Weights of a small mixture-of-experts language model, trained from scratch on English Wikipedia: 160M parameters, 9025 steps.
Below are experts of layer 5 (counted from 0) of a mixture-of-experts language model. Rows are named router (the router's row for the expert), gate (a neuron's input weights, with its number), up (a neuron's input weights, with its number), down (a neuron's output weights, with its number) and show model dimensions 192-255. Each number is 128 + 24 x the weight over its row's rms, rounded and kept within 0 to 255.
After each expert's rows: a language model's description of what the expert responds to. This comes from a sample of Wikipedia text that the model never trained on.

# expert 37
router [147 107 130 133 114 144 166 137 109 154 136 155 141  91 148 140 135  62 121 177 129  99 125 124 133 131 136 123 134 123 111 127  95 170 137 134 106 142 132 153 124 105 137 100 148 142 140 127  87  96  99 155 153 162 152 100 128 121 134 125 117 128 135 126]
gate0 [152 128 122 129 118 106 121 106 118 153 163 135 122 121 108 125 129 152 105 118  86 133 122  97 151 176 118 122 172  73 139 140  99 109 160 122 158 136 141 117 129 150  84 137  96 120 161 130 136 148 157 112 123 125 135 118 138 167 120  86 124 111 127 190]
up0 [158 129 144 160  94 161 164 150  56 137 126 152 123 118 100 105 154 101 186 139 115 157  96 156 136 152 128 119 152 125 100 124 178 139 122 132 155 131 135 183 117 128 142 157 152  96 120 121 169 140 128  95 113 116 191  81 129  72 110 123 164 129 116  91]
down0 [104 129  70 131  89  94 139 156 121 116 156 146 115 111  83 113 141  94 111 123 146 105 135  92 159 114 120 121 151 126 143 145 122 138 122 143 137  92 101 148 121 133 107 134 136 132 128 132 168 133 115 124 119 100 147 116 115 147 165 114 143 136 158 117]
Description: List line breaks. Line breaks ending entries in bulleted lists of people or dates, and separator pipes or ampersands in table rows.

# expert 31
router [132 155 151 125 126 141 166 153 104  84 161 148 107 123 142 158 154 127  76 149 153 101 133 109 130 134  86 142 157 143 130 145 125 141 160 154 132 122  87 160 158 158 117 130 164  96 156 148 127  93 117 176 129 138 137  96 124 103 182 143 109 133 117 107]
gate0 [157  99 120 154  94 140 107  94 154 133 175 124 128 106 108 109 101 134 136 120 176 128 113 116 172 162 153  91 105 133 134 157 139 100 116 144 132 125 126 135 150  89 114 147 162 121 155 156 117  93 143  85 114 137 178 175 121 126 144 172 113  96 121 131]
up0 [ 88 134 160 132  97 157 108 161 185 105 155 139  82 114 137 149 157 167  88 131 180  99 113  77 121 133 136 133 137 102  96  99 182 115 174 104  68 140 155 106  89 112 139 130 126 141 143 126 118 137 133 189 132 132 168 189 133 124  87 160  89 130 112 137]
down0 [ 66 132 144 136 114  91 146  90 168 150 116 165 128 102 139  99 131 157 157  91 122 110 105 105 142 103 151  74 133 131 146 128 181  89 113  82 149 141 151 152 109 125  84 121 165 110 145 127 154 139 162 107 135  79 163 167 137 113 120 109 154  91 136 150]
Description: Titles of works. Words inside quoted titles of songs, episodes and works, such as "You're My Treasure", "Crazy", Love, Night, Girl.

# expert 18
router [131 160 157 142 119 149 171 154 120  99 110 162 131 111 116 134 178 101 141 121 136  85 146 138 139 164 132 145 128 148 149 129 113 137 164 154 121 173 123 195 127 158 117 108 143 119 157 128 136 105 102 140 145 132 137 111 112 130 168 123 123  97 127 136]
gate0 [106 160 139 136 118 133 116 115 157 139 113 135 159 139 149 133 113 147 109  99  99 106 141  95 134 143 147 156 155 101 114 102 141 149 118 118 156  92 121 100 108  97 109 128 153 120 143 105 134 115 128 174 171 107 158 152 130 175 160 120 126 113 150 137]
up0 [137  97 117 110 122 145 116 117  96 158 113 112 107 111 154 159  98  75 120 157 117 121 100 158 128 115 122  94  91 125 166 106 118  97 101 140 107 149 150 109 121 161 138 110 121  90 129 164 122 132 163 110 107 118 101  92 125 114 143 126 110 160 126 116]
down0 [133 138 123 131 123 132 149 148 122 130 124 125 114 106 111 125 113 141 136 145 155  99 169 148 111 132 137 137 127 144 136 110 166 103 152 155  89 121 148 107 177 162 121 115 148 131 123 122  88 166 127 123 150 113 152 117 101 133 120 125 161 140 110 162]
Description: Surname and name endings. Final pieces of personal names, especially surnames in lists and tables, such as -ović, -sky, Williamson, Andersson, Jr.

# expert 36
router [131 132 145 134 129 150 193 148 124 130 124 139 159 106 118 182 147 111 105 153 155  99 122 112 169 145 109 135 130 127 121 124 156 133 109 150 177 127 114 120 152 129 124 142 144 113 147 111 109 137 138 161 136 122 125 129 136 143  98 115 102 108 158 114]
gate1 [141 151 111  93 102 123 112 131 110 142  92 151 142 138 121  99 120 132  97 156 133 128 130 105 123 121 116  97 155 122 117 117 134  82 129  96 132  96 190 107 134 109 163 111 115  91 122 153 103 129  77 109 106 119 112 110 142  74  77 130 117 118 150 106]
up1 [138 171 176 134 147 151 158 153 163 133 102 148  93 118 133 135 137 131  94  75 148 119 132 100 104 145 118 147 132 127 185 108 154 118 146 128 131 157 128 175 169 154  75 135 156 128  63 147 111 133 149 119 127 109 135 119 124 142 149 120  93 106  85 144]
down1 [164 202 117 127 145 134 134 136 137 104 121 132 202 102 150 108 111 132 112  99 143 130 117 152  80  92 132 135 120 123 100 133 112 127 119 126 113 107  99 107 113  98 123 121 117 175 153 133  91 142 135 115 144 119 124 139 148 107  72 103 122 158 142 147]
Description: Nationality adjectives. Nationality and country adjectives before nouns, often in football club contexts, e.g. Thai club, Irish History, Norwegian national teams.

# expert 30
router [134 120 154 133 131 126 136 127 109 104  98 143 131  99 146 153 120 143  67 136 115 147 115 107 175 142 128 132 114 104 123 171 118 130 150 161 120 125 159 159 135 109 101 119 152 107 154 158  93 104 110 168 149 109  96  73 139 109 134  93 115 152  95 110]
gate1 [139 131 122 122 131 154 123 119 125 111 103 140 134 145 161 147 131 147  88 123 115 154 143 105 159 120 100 144 151  81 103 153 133 117 147 155 131 133 144 157 101 116  83  84 169 128 110 157 105 106 117 140  87 133 178 125 101 132 162 126 113 122 110 157]
up1 [110 101 149 121 125 131 135 161 129 139  96 151 152 132 149 146 128 165 101  95 117 153 117 143 154 118 118 145 122 120 127 141 143 134 128 115 110 123 146 155 146 102 108  80 170 156 121 166 112 113 111 135  92 139 164 128 108 137 186  94 142 150  82 128]
down1 [ 97  92 114 132 124 104 132 126 192 104  96 161 126 141 109 132 116 160 165 111 162 156 147 163 145 120 129 140 139 123  70 140 117 127 122 145  96 117 115 134 104 126 167 146 146 103 138 121 111 117 111 190 107 165 128 131 122 108 124 114 139 106 131 106]
Description: Section heading openers. Line breaks and == markers that open wiki section headings, like ==Results, ===Television===, ==Early life, ==See also.

# expert 41
router [153 129 130 126  93 129 135 141  92 105 107 134 153 107 138 127 134 109  77 135 144 106  85 123 127 136  70 154 131 141 138 174 132 121 118  99 131 113 118 154 155 117 108 126 132  93 165 145  82 115  88 181 129 186 138  90 137 103 135 103 113 110 122 112]
gate1 [ 90 132 157 153 135 140 162 130  98 125 151 147 162 176  95 146 102 134 147 137 163  89 135 155 133 143 114  82  94 158 129 101 144 125 156 103  77 131 113 166 135 114 130 133 100  97 115 127 112 144 123 125 149  64  98 110 107 106 115 137 110  91 119 109]
up1 [142 155  87  69 146 147 143 137 133 135  90 119 150  93 155 102 152 126 132 120 113 139 126 124  83 132 159 107 167 125 144 156 162 131  74 115 160 139  92 112 132 125  94 146 148 176 139 123 154 152 137  96 116 182 149 150 116 125 147 107 137 156 126 134]
down1 [103 112 151 100 101 126 145 130 115 158  93 145 149 111 111 133 167 138 121 133  96 112 159  80 120  55 113 145 149 134 135 127 126 121 124 123 106 143 144 158 132 131 107 122 140  91  84 120 173 119 127 136 121 134 115 110 116 161 125 100 107  73 146 109]
Description: Election table cells. Empty cells, pipes and header words in election and sports-statistics tables, such as Votes, Candidate, Turnout, ±%.

# expert 11
router [131 123 125 138 100 162 117 155 106 139 131 134 121  78 150 169 158 141  98 110 163  91 120 142 121 127 113 124  95  92 152 125 106 131 158 136 149 118  80 171 148 143 146  98 145 120 140 126 115 125  84 153 113 154  76 125 143 155 127 144 107 100 141 159]
gate0 [125 125 130  95 130 166 133  92  79 125 115  88 181 112 119 157 109 164 106 142 157 142 108  92  77 139 120 107 137  97 131 121 135 137 143 106 171 115 141 126  71 131 123 136  97 144 201 161 122 143 136 162 110 130 102 140 181 156  99  91 158 124 142 138]
up0 [100 130 113 141 115 124 137 107 126  91 153 174 137 132 146 122 147 137  86 130 132 142 105 133 142 123  71 120 166 119 143 113 106 157 136 100 121 136 141 112 138 108 102 141 152 130 153 126 141 108 155 141  97 127 112 126 163 155 130 172 127 145 180 114]
down0 [110 121 158 143 133 118 100 100  85 138 120 147 117 149 131 107  93 136 129 145 161 162  77 158 135 145 138 142 124 148 102 139 133 126 112  69  87 131 100 121 166 125 151 151 145 129 115  76 119 139 141  95 117 140 103 144 126  92 122 114 108 147 133 146]
Description: Articles, size adjectives. The article a/an and quantity or size words after is, as, with, like one, two, small, large, largest, several.

# expert 26
router [141 152 151 135 146 145 118 119 109 143 135 167 132 143 143 169 155 112  95 120 155 100 148 122  96 145 122 143 158 194 136 152 136 108 152 159 103 118 122 156 117 140 135 148 177 135 112 125 117  84 107 134 122 143  96 122 145 143 119 141 119 119 108 137]
gate0 [ 98 188  98 160 142 141 123 140 149  96 123 123 148 115 171 122 162 146 129  89 140  62 140 112 136 155 119 143 146 133  96 137 120 137 159  95  68  78 126 150 179  99  96 143 168 120 104 133 152 160 129  94 150 118 123 148 139 120 138 122 157 122 141 144]
up0 [132 124 134 134 122  94  45 125 147  81 149 146 109 119 186 124 134 154 171 186 146 143 114 107 147 157 129 139 131 160 134 172 139 147 106 144 131 140 199 110 169 128  82 105 140 135 141 147 127 134 130 135 149  89 168 112 137 113 144 116 121  85 118 139]
down0 [137  91 140 135 118 166 127 105 115 139  99 114 134 192  92 136 106  92 116 137 124 119 133 143 107 180  91 126 120 124 121 139 129 126 162  97 159 116 105 147  86 181 136 116  93 144  98 117 116 164 161 136 113 135  71 117  98 103 119 117 124 150 131  95]
Description: Verbs and prepositions in prose. Past participles, motion verbs and prepositions after was/is in narrative, like based, went, came, buried, of, in.

# expert 39
router [132 143 131 133 111 114 149 140 127  95 124 155 134  85 112 143 168  87 124 148 106 128 133 148 137 154 125 121 122  95 127 137  94 179 151 148 130 158 105 159 156 141 127  89 116 100 170  96 118  51  73 174 129 145  95 107 169 110 150 147 117 144 112 161]
gate1 [182 104  92 120 130 155 125  97 111 104 100 129  89 168 144 118 114 118 149 111 113 174 125 112 161 128 150 108 118 161 104 116  91 147 144 134  83 111 136 138  90 115  94 141 105 115 152 101 137 121 120 170 124 149 119 127 104 176 156  98  91 148 133 108]
up1 [134 182 100 115 119  99 129 113 140 135 109  95 123 111  80 204 105 146  84 142 138 103 129  80 100 118 136 104 178 105  77 153 136 118 120 113 147 108 100  92 113 141 115 162 140  92 160 120 132 147 129 138 117  45 102 116 164  89  78 127 143 111 149 135]
down1 [ 76 104 141 103 117 113 136 158 125 116 125 105 120 149 135 133 160 142 105 113  99 144 113 105 114 111  81 148 103  82 123 185 120  99 139 122  81 137 139 106 145 153 175 121 111 117 132 131 130 119 152 163 100  96 147 157 122 100 106 115 119 137 157 131]
Description: Capital-letter acronyms. Capital letters and letter pairs forming acronyms and abbreviations, such as EDSA, CHOGM, NVAC, ESP, Ltd.

# expert 46
router [134 171 169 140 109 100  95 112 115 119 133 141  70 136 170 167  85 140  92 151 166 108 145 106 123 142 114 134 145 176 146 146 104 127 137 160 125 144 137 155 151 172 114 121 190 106 145 145 103 136 121 145 131 139 124 108  97  83 131 147 113 105 163 150]
gate12 [140 132 136 155 120  70 142 134 127 143 121 140 100 118  98 117 145 126 130  77 122 165 144 117 103 118 148 115 123 158 119  99 130 150  89 146 130 111 141 127  90 135 173 108  96 176 127  92 102 105 179 103 125 104 122 134 135 148 126  85 126 151 121  66]
up12 [143 132  95 131 158 144 117 117 173 114  96 106  72 142 100 108 140  86 143 160 133 108 136 132 129 139 129 145  93 118 164 124 105 116 184 125 106 114 116 130 116 171 108 144 153 125 112 171 162 141 126  87 134 146  99 184 128 175  88 165 133 118 171  94]
down12 [128 141 100 152 132 142  93 129 176 118 106 118  89 109 117  94 147 131 135 140  90  94 107 117 192 100 108 141 144 107 162 155 108 132 132  94 138  92  92 102 106 136  81 154 118 145  84 131 156 112 145 149 117 137 109 130 103 132 145 136 118 111 111 163]
Description: Word-initial fragments. First letters or onset pieces of words split into tokens, such as sh(ackled), b(ruises), S(ikora), Ch(ilean), "P.

# expert 2
router [102 136 156 135 104 132 122 122  88 110 113 131 143 126 147 110 139  87 132 144 114 121 110  68 106 153 115 143 165 174 150 104 127 139 169 131 127 165 139 149  94 124  94 112 137 103 117 122 118  88 143 147 146 107 155 136 152 122 148 142 113 169  97 156]
gate0 [166 116 133 123 133 111 138 112 160 114 121 117 147 167 130 137 162 138 126 132 118  99 135 155 125 140 134 125  97  99 133 116 155 147 104 146 134 151 140 111  79 145 143 107 106 142 124 155 113 124  90 169 147 141 102 119  95 137 143 116 118 125 133 108]
up0 [130  90 133 120 161 134 157 176 143 111 109 131 113 157  87 171 159  99 134 116  86 140 150 111 116 123 109 126 149 159 109 160 131 145 141 165 138 137 133  97 123 148 175 127 171 165 116 155 117 145 112 129 152 148 102 145 140  98 126 103  63 144 116 163]
down0 [100 110 100 129 155 123 121 123 116 162 120 121 148 155 157 125 131 156 129 120 137 136 123 159 105 118 150 128 134 118  97 170 132 117 118 162 153  79 139 114 128 126 153 147 142 105 128 150 141 136 110 146 147 115 154 154 101 108 139 127 108  92 111 121]
Description: Copular and auxiliary verbs. Forms of be/have, the, those, rather, if in running prose, plus table cell pipes between numbers; is, were, rather than.

# expert 6
router [133 147 143 138 119 116 139 129 103 110 133 125  81 125 123 148 121 101  88 152 132 125 145 101 132 179  99 111 129 184 126 151 127 130 111 154 124 160 118 153 131 157 145 154 184 123 163 142 128 139  97 134 117 110 124 138 126  99 141 110 121 152 168 151]
gate0 [154 129 145 182 152 115  97 187 121 123 104  90  85  91  95 156 151 123 156 150 152 151 141 122 130  92 154 135 118 125 136 123 137 139 142 141 108 103 153 139 150  82 134 100  70 180 138 167 163  99 139 159  88 179 105 137 131 139 149 105 145 116 180 107]
up0 [127 126 114 113 123 123 143 116 132 119 175 112 129 126 123  71  75 183 126 133  95 145 137 127 136 126  61 125 137 123  98  88 107 130 139 124 123  74 105 156 116 143 114 144 180 111 101 140 140 119 144 111 149 160 122 115 122 133 126 112 155  91 109 121]
down0 [113 100 152 124 144 108 125 121 154 153 146 141  99 139 154 114 138 115 105 148 164 132  86 110 163  86 151 129 112 162 142 148 110 114 172 142 101  96 104 116 116 141 141  89 107 113  98 124 129 139 129 141 152 151  92 138 129 109  94 107  84  99 121 131]
Description: Mid-word noun stems. Word-piece stems of common nouns and verbs awaiting suffixes, like rolog(ers), iot(ics), rac(ing), also tax, air, flow, post.

# expert 3
router [153 170 169 132 123 175 160 119  99 151  71 142 140 116 110 154 129  65 127 151 115 128 115 118 144 143  99 154  93 117 133 120 136 128 112 130 160 136 172 128 116  99 130 118 124 128 148 106  94 137 128 169 136 136 131 104 144  85 138 122 133 118 124 162]
gate1 [134 115 152 114  94 162 141 133 136 111 108 135  95 138 137 142 137 155 148  99 168 132 116 122 119  99 129 123  87 122 129 114 104 153 153 106 118 106 127 133 114  62 122 157 148 124 103 128 118 114 147 118 135 154 122 136 124 144 127 124 149 115  71 144]
up1 [148 111 169 118 105 157 133 131 128 141 106 110  80 143 131 143 173 153 129 119 163 125 106 138 121 128 149 117 106 130 119  98 100 150 157  95 119 114 107 122 144  98 106 136 121 178 136 129 148 109 161 127 160 177 155 151 128 131 121 112 151 115  90 127]
down1 [109  77 104 146  93 128 144 136 116 127  97 125 109 163 123 147 164 136 156 117 120 123 135 155 120 106 101 137 142 130 146 132  80 118 114  77 121  85 158 100 107  92 168  96 134 138 110 118 102 136 134 169 105 149 145 120 113 126 157 141 124 103  86 110]
Description: Line breaks, heading ends. Line breaks and sentence-final periods, plus closing == and === markers of section headings, e.g. "Awards and honors===", "career==".

# expert 14
router [117  94 120 143 109 151 140 154 132 126 139 140 130 101 148 155 122 121 126 127 142 125 102 120 113 126 107 123 109  72 142 111 133 125 164 131 169 104 114 157 158 135 129 137 163 125 107 142 114 122  91 172 121 152  63 117 157 139 144 150  74 139  96 135]
gate0 [ 90 135  99 103 108 140 114 126 119 117 162  76 125 118 149 145 124 147 124 107 177  77 113 112 122 136 127 114 131 114 128 143 148 148 115 113 165 128 129 107 164 119 112 164 138 123 144 135 139 129 150 197 117 146 101 146 138 118 123 140 138 118 141 105]
up0 [123 139 177 157 105 166 149 100 128 168 155 121 160 130 153 123 102 146 119 106 113 150 112 120 134 124 123 141 166 126 162 133 131 123  98 154  84 122 126 127  94 160 173 119 114 103 116 137 118 131 143 101 132 168 165 114 150 140 117 122 132 170 130 111]
down0 [ 92 147 115 150 155 152  99 142 173  92 176 144 106 127 103 105 154 127 147 139  73 156 129 159 135 159 118 116 116 176 147 133 108 112 115 125 127 142 122 108 133 111  77 121 114 135 169  99 135  84  92 159 122 142  81 113 138 109 104 121 133 143 119 140]
Description: Occupation and role words. Job titles and descriptive adjectives after a/the in biographies, such as actor, archaeologist, relief pitcher, deputy, former, American.

# expert 20
router [135 124 151 113 145  97 183 131 137 103 116 138 132 125 130 141 109  98 116 164 159 108 155 124 122 140 118 148 173 152 174 133 107 146 115 137 180 110 120 114  86 126  98 132 130 128 106  77 108 120 142 121 142 140 147  94 162 138 170 147 120 107 122 116]
gate1 [112 136 139 132 104 109 119 146 174 116 121 110 128 122 108 120  88  89 154  87 110 119 120 142 189 122 112  95 115 134 120 104 134  73 113  91 125 145 103  93  88 156  84 167 124 113  91 122 134 127 128 159 160 122 162 117 130 124 133 154 114 157 144 118]
up1 [144 125 106  99 115 121  87 127 153 157 154 130  99 157 112 157 164 105 146 147 109 132 116 161 137 154 147  76 129 121 135 113  94 120 144 152 117 140 132 137 119 148 137 133 141 184 140  82 149 151 116 132 130 142  97 158 155 131 116 103 112 156 127 147]
down1 [125 113 126  92 122 114 152 133 148 171 133 143  97 121 146 125 141 108 115  95 147 165 104  93  94 110  96 135 116 143 122 105  98 121 166 117 155 104 137 144 159  92 147 139 120 131 107  81 128 128 115 119 155 115 138 118 144 139 139  83 136 135  96  99]
Description: Biography and census phrasing. Prepositions and verbs in biographies and census text, e.g. "was born", "under age 18", "aged 65"; also infobox labels like Died:, Position:.

# expert 28
router [171 144 139 134 119 136 139 135 118 133 133 130 103 105 166 170 110 150 130 183 151 137 145 100 163 128 122 116 162 169 114 112 134 144 125 139 141 147  92 166 151 121  99 142 126 111 152 116 142 150  99 179 119 109 144  97 178 146 146 133 145 103 124 159]
gate12 [113  88 160 146 122 139 115 134 158  92 128 154 122 114  80 111 106 117 132 127 117 127 110 120 200 131 164 156  96  67 102 132 134 121 136 111 106 126  97 103 118  55  88 104 133 150 148  97 154 123 148 136 117 161 155 110  83 112 105 118 143 121  80 135]
up12 [138 149 142  77 180 160 140 121  85 126 144 128 128 132 106 164 113 140 165  97 142 112 141 122 126 122  81 131 168 143 157 141 101 151 172  86 153 152 180 141 119 118 139 140 147 172 117 152 133  94  94 124 156 100 140 125 147 110 118 122 129 122 148 107]
down12 [133 152 174 135 140 139 111  84 142 151  96 137 132 123 134 175 157 119 161 171 126 115 136  85 169 150 128 108 101 137 130 140  95 165 125 150 107 141 132 124  98 124 173 125 138 150 108 106  99 103 126 127 148 158 113 160 121 132 156 111 110  98 185 144]
Description: Comma after nouns. Nouns or word endings that carry a following comma in running prose, e.g. "communes,", "space,", "ranks,"; also some nouns before clauses.

# expert 16
router [160 143 155 131 117 162 146 136 106 123  79 133 140 107 157 137 116  85  85 119 139 154 130  91 149 132 109 122 108 102 113 117 108 106 136 134 129 122 123 167 143  97 148 117 160 115 142 136 104  85 111 183 148 155 122  97 129 114 127 137 139 140 117 158]
gate0 [ 97  90 109 131 143 139  99 133 130 136 122  95 136 136 116 152  83 162 108 118 141 178 115 110 154 122 143 121 100  79 126 162 119  90 152 121 137 148 172  82 121 107 115 120 124 105 172 134 143  81  95 146 139 131 134 172 126 131 100 125 172 142 133 164]
up0 [118 116  94 132 119  93 144 143 164 151 107 107 124 100 118  93 115 131 110 121 106 135 122 128 147  86  91 134  79 147 167 156 127 126 112  84 141 126  80 127 123 145 145 160 116 107 158 132 114 105 141 111 137 143  99 150 162 122 138 161  86 155 160 109]
down0 [223 105 162 133 165 105 101 180  99 102 109 147 129 142 130 138 158  98 137 150 143 130 134 113  98 138 159 102  98 109 119 107 156  91 121 143 136 139 129 129 109 132 124 133  97 138 153 129 123 117 132 163 118 104 113 141 106  76 138 124 161 147 103 115]
Description: Table row ends. Line breaks ending markdown table header rows, the |---|---| divider tokens, and final pipes closing table rows.

# expert 44
router [ 88 126 126 135 133 123 171 129 114 141 109 158 123  98 133 128 162 111 146 161 124 117 129 128 110 119 131  96 141 129 125 117  99 135 135 158 185 134 108 137 110 135  92 119 141 146 126 102 107 109 132 138 160 116 114 139 132 122 151 107 142 127 110 157]
gate1 [151 162  80  96 106 128 153 135 136  98 115 138 149 123 124 173 108 109 131 157 156 168 120 120  96 182 118 131  83 139 135 162 167 121 119 148 133 119 123 154 171 120 140 148 174 114 139 105 126 135 123 124 119 117 104  57  79 134  95  78 139 112  95 129]
up1 [114  81 186 145 160 124 108 119  97 151 148 107 143 130 104  89 113 128 134 108 112 119 137 135 130  79 115 127 143 114  93 127  81 120 148 115 131 123 107 136  98 153  85 129 129 148 114 109 118 141  84 144 109 153 138 202 170 134 126 159 141 135 174 121]
down1 [ 95 141 129 165 150 138  86 121 125 117 129 103 109 137 134 106  95 120 136 143 113 128 130 121 162 118 140 154 195 138 111 149 119 112 152 133 135 128 112 141 148 140 113 132 176 146  92 123 157 164 135 142  93 119 106 149 134  91 129 194 158  95 152 143]
Description: Coordinates and measurements. Degree and minute pieces in coordinates, units like ft and km, ISBN digits, and score or date numbers in lists.

# expert 5
router [140 162 166 128 159 141 187 132 124 100 131 114 134 106 161 135 158  85 125 129 125 118  91 120 147 120 146 114 132 111 128 118 112 129 147 123 182 173  95 125 128 120 120 100 137 155 132 135 136 111 134 152 152 117 107 105 151  96 136 135 129 148 118 114]
gate0 [108  99 182  98  98 135  89 128 128 150 101 123 136 129 148 143 113 117 141  73 142 160 101 156  95 131 165 124  72 116 126 167 168 108 115 119 135 141 167 135 103 101 161 127 145  96 143 151 144 131 154 135 103 162  91 119 171 108 150 104 116 159 163 126]
up0 [148 124  81 141 123 140 105 131 154 128 114 146 106 118 127  78 119 166 151 128 100 124 148  67 110 125 116 143 102 113 130 122 126  97 157 176 115  86 182  95 120 161 129 112 129  99 140 119 121 116 127 163 140 132 122 114 130 101 107 185 104 119 118 126]
down0 [ 97 142 125 125  94 141  99 163 103 108 137 130 135 138 117 100 125 148 113 139 107 116 106 124 122 137 114 113 114 153 129 125 138 170 101 103 108 143 215 133 134 191 145 155 120 126 151  57 113 147 145 121 112 140 129  71 121 180 104 142 126 150 146 104]
Description: Sentence-final periods. Sentence-ending periods and word-plus-period pieces at clause ends, plus line breaks and heading closers, such as ed., ing., ")."

# expert 40
router [141 157 158 135 144 115 168 124  97 105 101 144 110 125 127 156 135  75 113 120 138 125 150 109 105 182  90 144 108 139 167 127 135 154 142 109 154 149  94 135 121 170 144 149 116 136 138  79 127  74 152 140 111 141 128 147 179 126 163 133 113  98 113 132]
gate1 [143 108 142 116 131 134 131 121 110 115 122 129 110 169 109 126  95 122 148  82 126 111 101 106 158  96 156 115  86 108  87 150 124 130 138 137 117 135  73 160 117 132 114 132 132 158 149 145 101 124 131 121  75 120 114 140 149 109 142  89 164 100 121 119]
up1 [ 87 100 116 151 156 105 163 142 163 141 157 154 137  89 158 121 195 135 135 130 137 134 157 162 103 120 123 137 157 139 131 134 128 130 118 146 131 106 143 113 148  93 168 157 103 105 137 127 145 152 133 168 181 117 127 125 108 128 107 169  87 179 114 107]
down1 [132  94 137 143 112 131 151 162 116 133 129 127 151 145 105 108 172 142  72 159 128 129 130 114 130 132  89 122 147 115 138 157 135 128 168 183 157 110 139 120 130 127  84  81 182 102 169 128 106 128 199 148 144 110 145 120  88 131 185 102 134 145 116 133]
Description: Event verbs and time prepositions. Verbs and temporal prepositions in historical narrative, e.g. After, During, following, before, led, causing.

# expert 23
router [147 143 145 139 104 125 154 123 131 101 128 130 108  98 142 130 182  86 124 150 106 109 144 112 138 116 144  99 116 105 109 115 126 124 143 165 136 175  79 158 144 109 109  83 141 110 180 101  82  95 125 160 111 141 121 127 134 126 119 134 130  99 105 144]
gate0 [108 129 130 151 109 149 136  73 116 150 165 133 124 118 142 136  96 119 123 166 108  96 112 136  89 116 120 104 129 124 139 117 103 124 145 120 139 116  88 170  94 121 119 174 176 110  88 151 134  99 137 102 147 133 119 145 127 111 138 129 137 116 133 152]
up0 [182 133 146  86 134 128 126 174 180 127  83 134 129 131  94 113 130 180 107 144 155 160 114 141 118 126 143  95 160 120 106 141 130 107 113 121 100 128 149 115 139  99 149 120  68 107 137 103 139 129 136 178 146  99 137 129 167 130 150 125  92 176 111  95]
down0 [118 113 173  79 123 140 137 119 118 142 109 133  99 139 106 112 167 116 139  99 153 134  94  92 130 154 110 127 135 115 113  85 116 154 110 132 142 103 136 117 120 114 135 149 132 184 142 131 121 140 107  85  93  95 127 110  74 101 115 119 137 172 145 105]
Description: Prepositions before places, media. Prepositions like in, on, of, at, from before places, dates or media outlets, plus names such as North Hollywood, Billboard, MTV.

# expert 7
router [ 84 151 145 152 118 161 165 127 129 115 100 160 145 153 164 149 120  87 144  82 130 122 139 122 123 120 122 139 118 108 135 158 151 159 176 148 147 150 118 159 162 166 133 137 110  86 128  92 154 125 122 144 120 149  89 123 145  91 131 159 138 137 100 131]
gate1 [119 160 142 102 142 108 104 140 117 120 154 132 146 132 117 148 139 137 169 138 170 101 115 132 107 138 150 132  78 142 155 164 110 154 157 127 116  92 157 124  90 114 107 116 152 132 143 134 131  95  97 129 148  94 110 149 142 130 155 147 151 134 133 145]
up1 [147 126  96 158 125 145 160 160 106  93 129 120 111 140 138 172 123 153 156 161 152 116 136 171 138 162 160 120 154 144 102 161 181 127 145 125 117 128 107  79 145 146 134 173  92 111 122 138 116  88 107 152 111 157 153 163 132 109 101 104 137 129 116 175]
down1 [151 114 112 159 151 154 131 144 140 124 138 145 120 118 112 103 148 127 105 116  93 181 104 135 127 117 174 124 133 125 176 121 128 130 156 136 132 123 146 163 130  81 117 118 113 141 133 160 116 174 124  94 119 101 153 103  86 111 108 119 112 133 114 144]
Description: Personal and proper names. First names and other proper-name pieces in tables, infoboxes and lists, such as John, Margaret, Kaplan Arena, Miami Marlins.

# expert 19
router [137 180 153  96 174 139 172 158 126 144 134 130  97 106 132 179 140 104  40 159 129 126 133 109  99 118 109 134  97 148 117 132 122 165 134 153 122 140 116 121 149 148 116 108 122 124 155 105 140 113 102 149 113  99 146 110 141 106 133 117 127 119 123 122]
gate1 [125 147 162 165 101 119 155 163 157 110 152 116  86 120 124 116 130 109 110 114 161 126 149 135 180 144 138 112 112 173 129 166 130 158 133 125 139 145 140 144  71 164  95  93 110 110 117 143 147 152 122 121 105 124 171 176 115 128 150 122 154 142 116 138]
up1 [121 112 102 121 142 146 126 108 109 124 154 151 113  76  98 116 197 124 167 115 135 158 149 128 128 140 120 157 118 125 137  65 133 165  73 131 138 115 134  84 129 173 122 127 147 142 141 121 115 118 172 117 138 139 109 125 142 127 135 159 104 137 109 119]
down1 [126 142 143  91 112 136 100 133 154 152 128 122  99 114  92 144 111 142 123 106 138 143 116 116 180 165 110 121  66 143 111 173 123  91 114 115 110 138 144 145 130  97 168 109  80 181 130 133 148 116 135 111 140 144 119 129  98 151 114 113 104 160 171  68]
Description: Words after "the". Word right after the in place, institution and period names, such as 19th century, Legislative Assembly, Civil War, upper valley.

# expert 29
router [154 110 129 147 114 117 133 131 119 139 136 148 113 103 158 151 105  97 126 121 150 123 175 171 130 148 100 131 169 155 132 130 118 127 127 142 142 157 116 186 147 131  84 137 166 134 118 131  78 135  99 138 157 142 127 108 130  98 152 122 124 123 116 139]
gate1 [119 112 112 119 107 111 117  95 150 130 134 107 128 113 173 102 105 105 100 118 149 100 155 124 125 166 118 107 121 160 178 157 136 153 112 119 120 136 138 133  89 135 123 125 139 139 138 125 139 132 107 141 137 143 148 124 139 167 138 181  86 138 119 160]
up1 [ 98 137 126 174  93 138  62 100  92 130 112 147 117 166 136  98 113 111 135  90 126 122 137 125 156 125 117 124 133 151 138 137 167 151 147 155 105 143 112 148 165 102 136 156 122 127 150 122 100 106 155 123  95 150 105 124 129 125 123 128 113  84 136 138]
down1 [123 112 135 144 168  95 114 118 127 149 111 150 127 133 128 151 161 146 113 131  80  77 155 132 136 119 158 174 127  90 102 117 142 166 131 153 125 135 125  83 121 115  77 125 162 146 117  92  80 112 138 173 149 113 102 100 115 125 120 161 118 138 193 152]
Description: Sports names and coordinates. First names and name pieces of athletes in sports results tables, plus coordinate and unit symbols, such as Jeff, Denny, ″E, °C.

# expert 25
router [123 141 127 124 135 142 127 123  74 121 105 143 118 104 116 167 108  69 116  97 145 126 123 165 127 153 107 126  99 119 160 130 115 121 145 101 154 159  91 132 102 134 108 150 145 119 140  87 127 125 150 131 148 127 127 115 166 110 144 133  88 112 132 124]
gate12 [123 133 117 102 157 152 117 136 132 116  90 108  93 144 143 152  96  73 162 126 109 100 119 106 142 135 130 106 120 131 119 143  88 136 132  98 158  72 153  85 162  94  92 144 114 128 120 159 131 163 126 144 124 157 132 139 100 123 136 117 111 114 135 139]
up12 [168 112  91 140 101 140 121 147 105 102 100 147 140 147 131 172 130 123 129 139 165 173 141 126 125 124 171 138 115 125 117 124 106 141 129 126 131 140 121 166 163 108 115 101  78 164 116 180  92  87 112 150 105 160 149 107 122 154 105 154 114 135 135 141]
down12 [123 101 127 146 115 144 171 113 105 139 114 137  98 141 133 126 125  55 100 166 177 146 158 109 111 103 150 131 108 115 108 131 124 159 155 119 159 113 133 128 152 140 128 151 130 151 157 128  76 113 133  93 143 154 104 136 117 117 101 104 150  83 130 126]
Description: Linking prepositions. Prepositions and inclusion words that link a head noun to its complement, especially cast lists, such as of, for, as, including.